config.toml
n_layer = 14
d_model = 192
n_experts = 48
experts_per_token = 3
d_expert = 128
d_shared_expert = 128
activation = "swiglu"
moe_layers = [0, 2, 4, 6, 8, 10, 12]
router_score = "sigmoid"
normalize_top_k = false
routed_scale = 1.15
balance_loss = 0.0188
balance_bias = false
router_noise = 0.05
router_logit_norm = 1.0
init_std_router = 0.0155
lr_router = 0.00043
vocab_size = 8192
norm = "rmsnorm"
norm_eps = 1e-05
tie_embeddings = false
optimizer = "adamw"
lr = 0.0021
beta1 = 0.9
beta2 = 0.99
batch_tokens = 65536
seq_len = 1024
train_tokens = 371600000
steps = 5671
dataset = "wikipedia_en"
Below are experts of layer 4 (counted from 0) of a mixture-of-experts language model. Rows are named gate (a neuron's input weights, with its number), up (a neuron's input weights, with its number) and show model dimensions 0-191. Each number is 128 + 24 x the weight over its row's rms, rounded and kept within 0 to 255. Numbers have three digits each.
Before each expert's rows: a language model's description of what the expert responds to. This comes from a sample of Wikipedia text that the model never trained on.

# expert 32
Description: The third digit of years after 19 or 20 in season lists and dates, such as 2003, 1961, 2010, plus commas.
gate3:122139148109142154095144107107190132153116145122120137126135127082144137131109164132138146134163084083159145086092148123113167141110166111148144110097145118131152136180156111109134114123148111099128172139132080132122073128147157144126129146152118117111140133160121150132139129163085127112114150092140122138191120119147161129113111140084134197163147151163138086107122170106139135115095105117078139135130090134125122136139121137142076160117107116124129142143123072139123128127165067140109077130127154136118144151148132128162130142149132137164118142089136132110103081082125139123
up3:064135183103074142166139094149140116136123151105103124123149121155099107135097069144134134119126132123138137142133090126136113118141116139148130138133095111091141151130150133118138099120117149126104096140120148097117166131134134079158120157093118108175097105074133114162117144105131171136112105138165146123155135114123131152104145158143098097130128120143125159180116139109143137141161126124183053127108146158133087141183144135106137126156150107158108115116110179108119094124143154101150178127146089134147129104146169130109144119091141134106141180123133109119116127152093155124
gate4:103151073173151136112121103103118142109153137132119110092147117088091108100118119074137144114113175169178098148144116136087146111126109165105120140155133160094112145114131076121149093098129133135143135106142127162158121126133135114103130122176088131098131102147145125130117101118061123098114098140122157126120082091121131116096145129146147148116145093136138121130149111131127135123093107095104105143082141116123142173161111102102093141095119133089124128116123137124126141141055153138113135096082111141120101113158107158143104137135163098081109131149077136139132116155153113159
up4:156097104108189131110149093119120116136106112118111114109126081101143139143129135127122165104131106143141128121127152118141113109094161145152171172161139130126134113160116152157120126130124097122131131069171110101157098134133137099105136120140135108146142073127168091135199131126151087114186129122152063131139130157097161124152154155138125076127113139121115121133126150126133141134092135152088132147172117129117144135143144167119130094111169101140128118153141152154164096139093131139141138136162146068131123101152077156153178123147149147115192125140129134137132133107110140129
gate5:144133129141120139136116150139177141130121140172143115148152140118123117103148146106165122133119118140154096102137172146115136118116103159088115130148150118079101131128154138175143125153076056134143111142133125109132140124146127115100173140095154118134118138161142071127102153141105101122103129133175116110145173110137166131140166137114145112090153111126146169136160138171095092084151138108119190120106101118130125146121139139154102114117151135126101119107127143137140129086138085090156096154148170181100128125117147138133167115087100119081164143154122154148081100131118158136
up5:130146115134111128073108131127122151157136114161126155108099106167162151103117117153125128153151108132186148109104117140108107124137073120146124118129103169141121128179124162134117181104136153117093172110164114160082130114124112160160128130164083162120138121133096160115123097114130090142157130142135151146159106136119096127153146105100110146139140131106128179112133105118155141162123122180117113133138130089118093133129138128106159128135123132170138150117122154117154084122150192149136133092169126090106114079155124147113138097167123132071098143100120122187126128132164128116
gate6:159122093114118163165120158121061132122136118128131126161157120142075130138130133141128126143179148179129134138167083161143122113175107142104119149142150159117101144175127122109141156129126193136108170115114091136154155127143153106110128127150119130107160132069148095130080095145118161132118137119115163128161167141121097153127136127138123147105101136087141145113139142092135112152122143118122129126166122111097102121145133143157124141115123190182138148107127152105160149102071106123088159152128140129111102138124134098150131097164135142123097113134158115144131090175159122090
up6:105097095143112105111103137144104158146150166147195160110124138136140153144144122127109123126150123134145137113105207118128141096162109115180175081126108115079135120109125147137159136094129106102142122061160136102116156127125110114148135156125109148151112147128104128118141093153136133100125101119117112161140157110143144130154100101129125109108165137119102113129131174159131141113089118144124147145123123121145120134171153134130111098157113095118129142144145092111111092126140102101104147138158071130135078126119093189109123074133085144142114164105160104147118147152157081141
gate7:099125129117115139126125125153149106139159121076128128099120140081133119133153096181101158104084149131123128130150121143096126085130165100156145133130119119116142166080106136142137126212085142142172123149099152136131068124125108135152141111126127097130164154168109169095135140130159126098119120169131090091150150131109146103119120111091095079179119126099101152127141144102152156138123143121131120141123127094152145143164177163122123150139108136131149150094133126093154106127147130181108122122159132074102125121132123108119163083117109084124136132153135133143157142108133128168
up7:187134097115138104129151109083117151120137134081120123131160168154111178102132130128125105121126106126140109144114106099146148098131151151120141087117132122161116083110152106129083072138126132152076136132136113095137128164146071131134122086107078164141109139114112150146126151122072133141157125121124092129142109150122123125189099138134122138114126151120110139158118109158124099080105112124185131190113157144110108120125130161109159120092161125127125088148150097130140143110160166118112171117093165121114122097147115127122140133153106092123169108118107174135110161112112142123
gate8:105093141128144134084082101147109168118124090102119107149106114122155126144103111101160152106115116136142198137093140100165133113144114107157098172136145119141067144102121095122123093142140129133118166160111155146135111131131089119110131124174128151149113117170151140131106137116132125137128129130099183099150144124118105127097134091112131124128149169136101150121116133167124108101147092121142146147084117121173094124124156131152116174119150184118098121176125142111149154109159162128088146118119120126102101139129132164122157107090119111112160142135141101154117112052116084143
up8:109101114133125129084104139094106142103137099152145171147064089121168122113125120092131107127130161101140146097134108160129130151158085150131130113098121128122168141152119108193129150106087144101178110103137132127172120161149096118099162129151140163117095138139117117133110134107142128114124131115117131092150160179157121141149097119128141120124151122155131141138087213143088116148135142136158103130150127105140094102126153128149145117150137119112114132173111132128143076102123144118146098085151101133111110148151104119153100110168092121101107090151111120078091108122149132161
gate9:122148151095100148082144138136094113130114128119140179122142128161143137108144146129170111118153147115139104153140072123140127121116164106148114107118134179119077130122118156105150096140092154129084100139136152081120097119142159147092121117163164126148091121122164120106129124082128127118123111100134110135114126122115114171132108156127093126167138126094174135136119116144101137124130133102157112108163114123091123112097128132144148128118158153135148130107116139127136120152125147156121087122105137083076106179101137153100082120065140137061127082101094159115123189156137103117
up9:082112122116118118084094158112113129105130089086128150121164141143109154136147096107101155101139080147150106107178099104194100154124120146141145141126163101120160124100157122119136136106107120122071138157107126161141124160137159088084141107131141117126145174108096099099147102164121163109145137127143151132131146099162140074108186104149129097151089164153134125143080136163107157108106120153139112121096086095138102135137131097076097137131125127156149098109124150122126152164098117110138135128099119131126142139107120071135127101141122163149121120138109123140148101135122121136
gate10:127148098102157106122129135131126105111094132147127122155138135112137093107105133096133108151127118149136155140142127102117120119135126086160141130156150114129147123161145103137139130092136131135112151136149097187113111079188122106111144155106149117089113146165157129135113154145138126104160123089078111112122113095127109153109121136117138108100105176159120124129100107068156085101156135135160135115175082102142137181149114124132128168108102158139146119159082126133127092107102103136110103128096120076121145132126157125088086106133105095170157109106131112148124118097205097140
up10:169122132105129099107119128148091140129138095120093172137114167144163138086108152139117158148117120118156144142132125136097111126112101143141120084142116112129118129071115126166108141162099142156117135096140134096091139114124111149116122166126135160175131140128094097079137079116123150116132150137117150135127189138127136113179120125117124110121160146115133135123097153135163079107126138099118128134124129124178102102128117129138148140125087153151119104090123125073149079127104180133150100131124130148172092110111191096121149105137132147113129100101155148094108125196146117078
gate11:198127146158152132140105121089143122166206127118143140103132127096123141128092122136111097146126172127131124100125114152107193069091136159162151129155147132119153141142126154131110085112105122115104126124122109135172136136161145113166107134174095151150143122146114116135158122140093139106103132134177059145142152159112146104116160120121085120141118167137093159102121140110091125077121141158139095126134114096144088119149167150103131106135136134112111116104080125144143129130124096093138148128118111156131171117114105104131147137173131122139141125107142135172109170140116130133
up11:121123118116134083133113164110135137091142132105120120126082154140112131143126134164108106115133119161123114111125118171110136145129123152140109074163112105148166110142160127145108155163144094159175152149166139186169156135124110131089180169107123143085093140128114135110182105137132161102104152122133149126152134092126117113115161117117156137098123103149117195095139133159120151113110097128133133137159129118149119103138149127124158118079099150122153104202128126133151106079126131114109113165149125111164146147163113101168137079130172135140114138137123132084119109087123119114
gate12:135142189157129118161139150105133139138158133075123123085111133082118160134142100194149100128109149098180133125117111130143120125094107152175110110128158160145107141146117132120125194115140135137170134090098114100130133129146190087181109108160135113114155135156132130104088109116083136120122127087144144129134144165145157139101108132132110122139115125152110076127119170120120107098134082093132103103129101146120170131169136169132107121123108115146183156115143137162141155119132134121108138182097155127145099112160139133143111131110100126102133107099120126102145134093120121126
up12:122129078133084132145092134165170126113106168113145136175144141120138077074170129083119134098138130142156127119116158145141126158130124090085146099140119122121168155171114124080093116106139124115137131133156127162170111106101095121164173154116144147110129110141151144110134107119135132111139125126120124114124171129091113146133134191109165133112132120094116174117172156128089125149145113119145148148164132117155080126117120143141157150158125140149168112116076183142144126162125111167154097113117111149162120110113120095151164090129176121133113128103139140148129113126160113107
gate13:134095129104092122122151070143118144135161130139114121100163163133098081118147123114141106169118161100149128147118116150121122106137099103173090138119129135128128153107090104100127168110160128162116149122132121146094102061147156110124184132129084128118144162082097134138117129120101132155130125105181128108113126129178127116142136137115119106131122157075142194105123112150142161141116136153119166114133122115133089140111135084138138168115145107140170128105152116112119171140079127097110158126137118162133143174110114120107142080099109117135116134118151135144115166078125177118
up13:127123119125087106147145119123165121130120137123139157103128146094123116121106157143136133118115123141106138163103074134143153098156114134116111168143164095100063180114133134101125139134165145117149155160155130101113108103194147154123141151111131191111158160096107128115084106144116106130129127118080129149126147097148120133156133161126122119187115170090130133108149098129107147110136131148164160107141137091130087107115070133123122161096153099134148098089066131159162129117120115116135136104106148158131118134124085146147108142155108138123140163087154116155135082125150120137

# expert 7
Description: Commas and "and" in lists, digits inside ISBNs and table figures, and verb or noun stems such as attend, promot, vict.
gate1:145093138156132161096152115153145147119171151124108146139143128141113147135135141102091127091146128134085148156149172103138152078084088132145150081136071115151130137116143145155114134152142143105099130129128101113110132123082152109129168117116144126137151118107073119118139137120122128124153137153137089124147104092146119127126115113115100134129149105109116150155148131148131160093138098109101086146128165135153100117130135143090113157150146114129160143102140151066138145165168076102105138082181115133081131127127104135122144082140132124116128180171145160157137151188138088145
up1:173150091143120135086124154134139148128141137143069156109139087111127075134150161115130154160142130112113140112070158136118144122145145169121131180153141093137058148146088144117142119129122121125140105140120082135139112112125134116142114147131156127111115142107151106137165123140119148103107104119140136147121142137117092103186176145126137096158125100114102126116127091116114128114126085133123132109119134154122104128103126076123106106126111130140191120141087109132173150157151120113140064168140093122127157145147116122122152163161153146126099096139120123164115083149154081178
gate2:119151103150102145171154093074171187145126150109165172115122123126122112161120101162142138134085178138139100130133117149144108088127113130118138096127150131085161143105084084137098083135092132131150099166144120120137153152128116114142149125148127145101147140152139149172143142115139133136154101129101178097143096118113107115136157131114114118120083138126127113120105122181077169145137122102146129096120151107155132134103164128125114126132083096092153114146135177171141115106178128127132141111119164146130086121111119114101148151122092111120140113171076132089136115127141139149
up2:128119108144125050150117092115112058140132098133134157161149125107105135142125121152161120168115120132159108118107130152144130155133161149121133136120102121149100136152083128157141160154087108118073131191139124114079149126125118140109096114118124108152175133135157157148131150114125122134150117089136078163121165091080123163118092144110143101130128109108162125087108124088128159100148126121108118123115128160111149137143110122140123156099117168145147089122156150139120129211144117143093120101149130127109104142070123158127130153135132137091152122103129152126107138094109124153
gate3:095102149142128135165119191124127093116117132126141107168160135128149096136076140125155143117133140082130139089110104138117149113155160137140131110152158119138133164136123113115151133129136116133181169148121158106149117076105114144160111154108132130140116142110127156087122138115156126131150096164188177109143148143111121118111141177081160174141110133147123096131120154150124130103116146095152087153137111139112141109142115129130092117141106096128130099089104060137168132060076130131114121143114123134109110131115139118167192101136116098146165132123106137113133099155152114116
up3:125099085147127137141155139128104146118135122145117112145136118115141098154130135136076123114084114079148129084093168134137083178137138139151157133098165150083140118116116153113167132174132137124150119166103095150165147139130112160105122129115101127102117167156114165095127109156155108124113140159181122170142147157083134142120110146173133114166150135125146123094135154120121157124120135127178085114108108136162132110138164098126137134134175128108163104096092110174143151176110129174111141105129114126131144116068141138131126142122121115109097155131143143122155175157142117083
gate4:121144117144107156161138135117103141100088112168153119119133157121129140139126121161160096149121158152156133135122133164121105136117169136125096159133096142151106165150134095108128144124132160063141127136097130129116120139137090163143155088161100104136119127166133125091124133114126152101152134121088147119122164141162111108141136160064126140157145173144132149078136135099128119116107119123162136178179120128109145121125144171140102104123116120094184109130100166125162061100108156180134132112155145138126117132116097140121131185098152140164137101096129119105139127093088103150
up4:147089104118150143096117100125100111143136158145099185139124104128123150174127114104103097119128106166130142139065149111122123129141123130100093146118130155136080121125120140100100136135109137109158128101148070117131105134146109138117150105132081140147104142097130132131147147136163061167113127119126107109144146140101132142098105146121078132109140076100157101184130145110115160105119101098143113126114135099124110133118122122141166135155105137128120185165098132109144149137120172107121139092113117128127112116123121091135122162134155212122100111102186173102161145141141154118
gate5:116107116156118156120058176085117178136142122124164119127142148114079137154130129127117123166123130130119163099141156119117136126103067147166156138106122111117099109156091163145140112104112134174094125105149114147131110127112143063105146140136158132122124126140124158118099130154143090124105129091137127140140142170167092158111117141133093125116143132068090110141126149132116145100134126097135120115138125100120111160146167147109145117107143162134109138174143118117165142158110178117129098138097145132102130116135109126120138087128066143153117098093104138189188143100110124130
up5:103153144134132108106132132140123149132133166109066107144141102074120100092142086102139115119130101137125154126137106146114141138068191155123142112135130127144109102141116078126109135144137100120103093158140123141130187113104143181113147129147103147143163131155170089148142147164146145145138114128102144128088150126142123148166154095122116107143080146120128152156134129138151110091084115157116137136080108182105127152125111091138140110098138140103118139101186101107113131125154137135071145143137185116132150159154155123115108073165136127116107099146128107108125147106130147142
gate6:163128132140125097131111133145134109153116176137102104071121135134106138138152142166099088097119107113131153138135122091165104152140122114114136126122170122130136132113107153103150136168104104115138139110132157118121123155150123122134076141122134162148105163146093133147116153116099143170108139197139126130098089150088149138134105165145127123125113158154136130108113080110135143106136130120078086139145095097106131166135098131108123122130122147113115137107169119085073103177134140143105115095123168104108089125128077104163093079126148157172112092119168130141111101135107115078
up6:156137129109176135149096122136094106125173123140148155126086132159151151143128149129154164126127126140151150139151143133127147085124135149136128077162121104136109191095109120149104150142173135141116114151095101126108089107147165157118118089162105163150093098107156156077194118127149123136134093128101173107145117067145121111169138124100108149135141130168129099121163103139137139138147123142119112186139157125099118124126092139175117092130152114159116160147125137135121144112105086161149128123088104116118127089100168139149122141124165116100146137135117108161112136103128097138
gate7:184115082122097144123119140154110093147095170180129105124140110134133167161154142140120135121122142157114123169152092118129118165157114126114112152161122124112157137152133093100170100126131131151148120121085105164160148102170080146142117115106096113096137095092158102118108151096112100126138140116090120137142137200105105153126171084136120117101123136144128108118141104098144130139111109134101104142159093103149138118133169165134110070145169140098153115138066131136098130129148159133134136103099116135085156108120095086138109143153118148127166107121122129136134094112139145110
up7:108132076122129101164136135148166115158105076093121126128134129107114125141145127162094113136123086111118084095077163151139145098122109107172134133101122141148127148160174120114092144161144112154175111144112149112130116145110120074105097170145142149132116176115147142124147172104165093107168110128156144145131133129141174106168129127155126119164119148124121141096128108152120099081159136115143149137130132147164158134152132173108150116132134096117091108119148110120144111106110174145148135137125164149156174083115100101167135123112123150136182152122114125182131136132137160140
gate8:091121106129152124143113106150116121135120108113101145153176140156078134124133130109108110064134133129083147095088165127146105122175147159150125119133118147131125101140128105132106115117104130110177080107100143101160099097108119121105130115153169100135175122110146100158112110117120068130122132158127163129101113168144133151125135142117089180118118151086130135166118083089144142106117096128133141132116129148141150148113153137124160161164119159139196118115112133116100116171112147130104110087121139181121141172101144133124148125119110114170171121102104119087125157097118108112
up8:108164132129108158122142096116169144170113109107141119161126172163102121119155123131142087130112123118126133140069142136145137120127123089142137117116134169083119127157139127112146103141121129106131081136108164116175143155146126118118130100148159133106175169146161087177096133103152134113079123143163126169120079133136143090136112155101110163120094154099141163123126099110118168126131102129133162155108167106135185072134148140190117103127131150135105101131123131139121133139123141116157107092157158152118133169148136103118105181122106083136148142155110116123118112088127143104
gate9:156181118116148082136127134114118138113103131145121142151084137111182105131130108132163146131115164121129091116123141142099141139083174117155115099148120134134144137132100148138125124120115122150083083169138107116125139100075135115118142172151171119131179137090137097178165094117096155125161118113126131127121096120129180106167123140112102146128144137135129165148177105163144123125076146132112122155104128148143107158117113172103092106096132132135123118141062137117137113153124132091147115141179161147136122151153173171092114116114107111105120124148103133098114160124156138160
up9:140138143140146150114120114147161162139144105083136128158119094139113180135117104151144114095144125163107123122100103091159081115145141138105102121140163134125114124139085141090132134149123129125136141093071111086105131131164138133177125080128135178147108112175125122116113163170156107152143150144111112150119120125129135118107129133201094098119112153118092165113136141095118109112141162117120093150128154130091135118119164137148147174125165165156125119149102147117106140137145134121174157116099127081133082100106145091163159134156162150170164155106124146123108132159140149108
gate10:114177166139122134126143158159078112140184124108116133088135130158117121152104105104122101137157154096128122135157138103087117111166102097171120118107111148118064134109166155151148150138111162129142186135130127165111149140093168120117119178148118116115156118123146141172105139137152126144160141128168132137137149122140181137145145136146128085114145094095094179107117144120165122131122132159081103120117088165152130103143117155143122185123100148157114114114111142122153115092086127112140131171122092128140122154180158103098126135139101133135166123114145123114124137084130129127
up10:124168090126104122107136129118135122105084143169160142119145076119126143105181139131091118125083123129123128125131143112170154201121137133116137147174148147107171142134081104121109129135129098126147109121143159136096153124183079163163151116104126117088123129155123130137139136169048110116116083122134077144124137105090124104109109139107128131152131096166118136117156103130172145177159130142155178139142134113151118090117116132111140097111152136127123123172101122127112133149117128126117154111137110087134166146098130155140095108134123134156108144146106188126114120139146094124
gate11:133155146153114097130109088092135108107104184112093153098127155176121142117100104133140194145142151161120114175142104118084123108148119139149099135140184161124098159133135118150102126125059143121100114101109139120114166149189162170124107136142143152093127119125124093172115155096113094129129119109123124138117165155121158125087088083106102138139105150129129137124098123144106112136135122135133121121135137143119147183115118139134090116112151125122138123126142135165054115139105146130149070140090119134116126124150144124093145120103124153128135119092138101141071140150115140129
up11:053107115123114139143158136167131124166105147156146087125158067116126076166083161133114119146126149116116099127108130140123149083121157130125146100097169165156144164161090118100144138143110149110098122089125131136117154107103178126135099105150152096186116118097152132149090124101099144155123132167120106124133124115111133146116129115130101130147137124061116124114159121103106145151143133116145087163140168109097162176113165147113136124177161146134113138116112155127111163140146117151122163187137149131132139130112138161120141111105141128133113136132144109116097090158134128140

# expert 22
Description: Country and place names like India, China, States, Iran, Township in location text, plus command and lands.
gate2:129144157164175082114161087126119121147113147160156107161127115151070142098154137129177120127158130149104166128115070099171114108150142160114099126145122140140149093130105124154124125131132146091114104117133160165148144152179165140112125105113158128097142086125195146094128111120154091089144108122151145104143130124156095103099156087118154116107123166175129153109109139114106097124176151137126141148126147124123126156152144141121143146133122132159136127124143105155126120109136155160154135108093142111108099130151157100103109111142173138131137117165115173156142164110092092141
up2:128108123137140116104185124104170182144194160129133132114119145170128121143095169137140153145168094130131117125117133141113114120106138119128155130164144113102131118125148140107173119163080122172132134133090106110158109111146109103134173162110129128083166113145122125122107099124096147135117138128157124105125157120115122088095101116176126079139126124122134109122098111120109118138134097115152130075136122135139140073152169097122127173171087104139141177164140153126135117158135118095103129117114139151077126154102152088103149118120102124070123147108106138144131104120092164104
gate3:164114100108123128155127132131086114094143173118128149135128089104158112151110126137119142129152106138142142081124145132132195116163149111127170069130164137075135101106118152117122140138110103106118117131124113104122077131121129123127128125163156140122138139119148167158125086171151154139170103109137161121149157114166138088187078110160143138124144101099087089143131126106109111126120130128103125107126123158108120105176145079169081114130145148142078139146139132104137147140149128128095135173143144126143116141109130142118145129115093155141152174135140112074062130133135142109
up3:175134124115085124151128167164087115144139162110134101107083121095130164177121148145134165154147134105124129091139142118130168146190110124115144098137183148107127115119122135113154139148131135115112123137143132084128106115142137143134128144137107132111131102132169103167132121150141162159188118102140157121170130097169140123185087131116148158109134057104083098156123109087141141118113138118143125118141138143121112075175158071128116152149169130156104143168111134128106171163115140124128119136119170135122116163107142127125147158132105110134141143142146107105096135152133129099
gate4:152104155162121149127095170115117120162102131149126111120106126061156121097145128159111129104159140158120114129124127130112118133127106151092151135088173093093145111172147124120130153130135137150114091113161133126139144082133148100100126139105152090150153117117153116140145128134094100167181157135110148160178145099132155123131125120106127203142104123116144114176111079111130148116115129091124154143155124132142137174144129181098099153141087117090144137093098135159138152107141115122156138118113134135084168182154140164107133163110095131127135095129104130136122088117121095121
up4:128112127194115134128141126146085138147101097141101115122125108073149148096126130156110143120180093137155125111099102113135131087129132165098163129080139104129148103152161121121115144160114089137127122133154076124133144102089172148126130157110137090101159148118152103122142115144095117150145132121128171146123106115141139150141138129121120186159108083123151122137150084102132147091078096106118137142117145130155104182139158148121115130132129079135169126083091123134182120130129116125130139130111145171092132140149144167106134131088111119139163079124113096146136088137154097125
gate5:140088124097120091090145094182132131145124068143122128147103094113144160117156154146098149145109125129114147114118120127089141124138149166114140129141091100155149108140131134156156119123146123140102145142155061130154097121149113144089126147108095166106106159075088089150184135136137093129101157098122092084185108163125141149137149102118101075133131111094113114130158132125146118118157124104122127126144137157086102079092093157097107120126140086144123154131130123097135132154111115115148112137143133129155134114130125132124155137181130118156108122111153105106140187106128100123
up5:130097111122122114131139098090099126137133097093138100152184098144076138092066131084134148116138129126128148154096100123133113182144170140136158089113165143112133160177149127101124169128150094163114112155133145136110121122144109115103128095095148113141127120176151153140110146138108136161125137132161119172115128165129149117111125163166136144105151099111128124112119148140131130097145143115137128154161157128134149140111116138091117135119130182175088145095108161131115122118085089137112102142168155148135107134125114172169117129107115082153139072116122123116100117158175102107
gate6:095157145168113113139149130128108144151086097172111096147106096147149131133134129108118103179098084116119163127152079133153167168123145125174120081129144102111153101138139106114150108135124057129152111103150125115150168124114109138118170171110142112074090117145093123137092153113105127116167125116122145137127138146121126139167149140108138118129123117114123073138154106143118132145089115122119127097123128091123127136121082104172157115104144115066092111121110140134137134120150059148156130135150155088104133153109126180096143134179117123121134112130134118166124101122114143133
up6:136126170113121153129106114064117125124153092105135139120163095103151104155143115096076156149090121131115112152140169154097096101141145146123113168113114159119132134120133122147136125105154117109091132160107120085133150118111124148113108084119106093073111156121151089152110138136155139114110128118135134140123119102095132119128085118165165118172112157168130145126108100148168117144148172123132059166086133155138120157141149165162119117137131132148196125176098099170103108129084121133156154104117092158151137119110120093132116157138163131163123105134138136117101124149127129132
gate7:104094120102125095142180077068122147109114136106141130130168143126104137158114142108154085140107143156084143110139104112147131103101123183152108149135139141089097073125101106114179143161094148128110137150167153104129159116150116126101111133091175100080104139142140106144120136151141148109116121127128124074134100131119132113118126115137120127132119093197120149125165105119105090131161147129164147086099131117132139161120120169157150134142104169130133138114121136137125114169143129127142100098153122126140111171097124077112132121114123184099144126148133156149104085127119104156
up7:181132088145128123104158140120110108131119102145165126143136108110133110118120161135146163130103149079124151105129125119115142095127115158121142137128160138117143126164122139151121118129158164124115140152079157094136111104082139153129094118105159119130156097106163176137131104143188173101114115166140168129120106115153112128135159103143117117132141097159120195148146136140108126131136152147154091130123155129166123139133178146118199102138104098126150137155162134154123110075133104169141120094133170141154115159110122072102134131130138134097139134107103105084130151131158070108
gate8:143109128133142123137101101112134142132161134106111123126153147095158105150172113117155149112124115151137094121136137133125124145108160167124089196107100141162182090128134132112097125081120121137102097143120144183094161131134117146102123079121120087099132123090193112144130145107141144085142158120142137113156135139089151149127124098113096133109094165149158156103091090125099156122136141138132134131125170147158153130109192151110153136124146117134119131153077108152110113118147153073137140126098115132093150126112106086124157155109105086139138126165155115134149137168108153102
up8:158137128143116119177133130116105144120124142088132107116104112109098138126141138097099082125132127121128109124112119153156135110140145080165121129170123151130104103149143149114166110164139108165134127115092127142158119148151176128114163167083158124127107128142096131104126121147128124128087069113111092173108095136117115105054159185185142097138115112112108149142116128115163122141105078082136100164144138110116113137155135115142182119138174112129118108157146131144140142148117131144129144118141149120144121066140144119148154143132183159075145094132111153123107127097122126102
gate9:126124126136153096172102129124133111139104134106134112141097116092126210127142117149134126157112162121147092169129121144150129086157157176128150127151102095096148119128183106130116161147162108159157143130172113154135107095112160097151126092127133070108132119142093161139125099163141121126124119092104164119136096112116123141119095091118101138094108137054104114171126088187149127156139140130138148113129120157147132143126088164109114126132078171085105073109137099124135153111130158114148111177111154131114136141119127124117137125125095125142117109134135137121136122097115138111
up9:154134132130076139182153131126137096130146104118126126094113184100115148159113136127137122151165166091124144163143092121117131137158126117145121100142085128131092157175213124154136124110131116143125137125099126144099135148115120116121117078109141134145144148159117149122147119100135112105131081084141113141091066132144143194139138125091091112134139114152121099132124123109102095095141131129133114133111121143118133120116075070121131140130160135096141107097156127126163126139127119130115104160123126075116147125108137138135125102143122145117148081111155172142178115183131174151
gate10:094125101103171169114113177139114119154098143143115124135135141138159161088121123137113102130124149160147116138149121136125146087124148124134087153143119132138147146133170104122113111123121122117119156108150136103129056118119137115130088110131125152129143184139125113137155121084121110153168082143084104152104126102131099138105076120097104133140165160114116149134152120083135114162094108116134086142104114103102171139116116160150163132093134119129108099072148116157125112161087117151076095128149176099105119174115147155111116125147126141135126123113128172139103108175144184143
up10:161145105096119092102097122130086139146121124170101089145142173143144111146167152126112130084111131123148160153157158107130154144119163157124152144130137138175138190102149118155160113117138119075143114122107117118123107187144114119121098112144144112098083130134182159113130148128121109084158085103132114131116156128145160111129165119114123150185123118163142115112141111116159116122132184125098173166124078137149170107106145141125130123143122100100160139123103076133124107114141103150140141102189086138119109120126124088159120153121123135118154127108131122113096134140108101106
gate11:109143121098121133116103092095130123137127148082115109096162092147138165131189083126094113143158115119166104092118146152166059122110070153130094130149100089096158114133116103150142122128122108123094114098166096148115151095153183114069144056128106134115130158124117145087118093121152113090134108097097166109137115097128126094106149117118128111114120139151126120097109126096150165124145078113105112148120140111129154107177144154144115138133151130135117137119126117136145140149112127135163131105164145145116138124142122140170115113128138110149088124129133082147090141109121110124
up11:118068116124119108144119155077165125120099144127146118138132139155154103105104113089124156114166134162137114124105120125152083160100138091175126093064127135162112125134115154120105166107071129102102144132123129111080149157140116139096095120135121141097113154109163166114116114146120095138162109124081143156089130118132120139109179116136115119128148108143118137108159161132132132126187125127148097133148110139084116108162129092162100128115140147115106112131116137111118137131100100135110133132128098135111140119111122116116121164102097097163154127150083038141149094123104100156
gate12:121088142129155166098103144159083129144087165133128103129117112095148134121156105157175167112118154119101084136114175096109116128137111178141108109128124140124162113147103132170093104133095104158104089137118087121121136127124152130115124143170114115166169144134145137159123125109137155113110137126126151113139136111141154127160110121110075146130124151172187116119092095166168125127117112132107127157134164137129205174092116134117121150132146153109143110130161143114136149148114156157131137166105112159151132174146126172126154106119122100126128126131114101116092156141166096170
up12:192107126130129089110157117112151167129113119144137148128125118122157141166084130151165153120086093118111139138128117146177140129141121150124170110129119129154158132118104111112103181126073164149104110131132100112095131099122148146116133123141130127133134084107132131173143174137150131125136120074126091088133110137109166141152081122140078128101107148140161142118127143102104141162129123096145150128114139152117161164080114148171132109141131105134155120136149116127097129127159156109171133173066128106105096169121111163105161119112101130089100106143140099156117150130084129170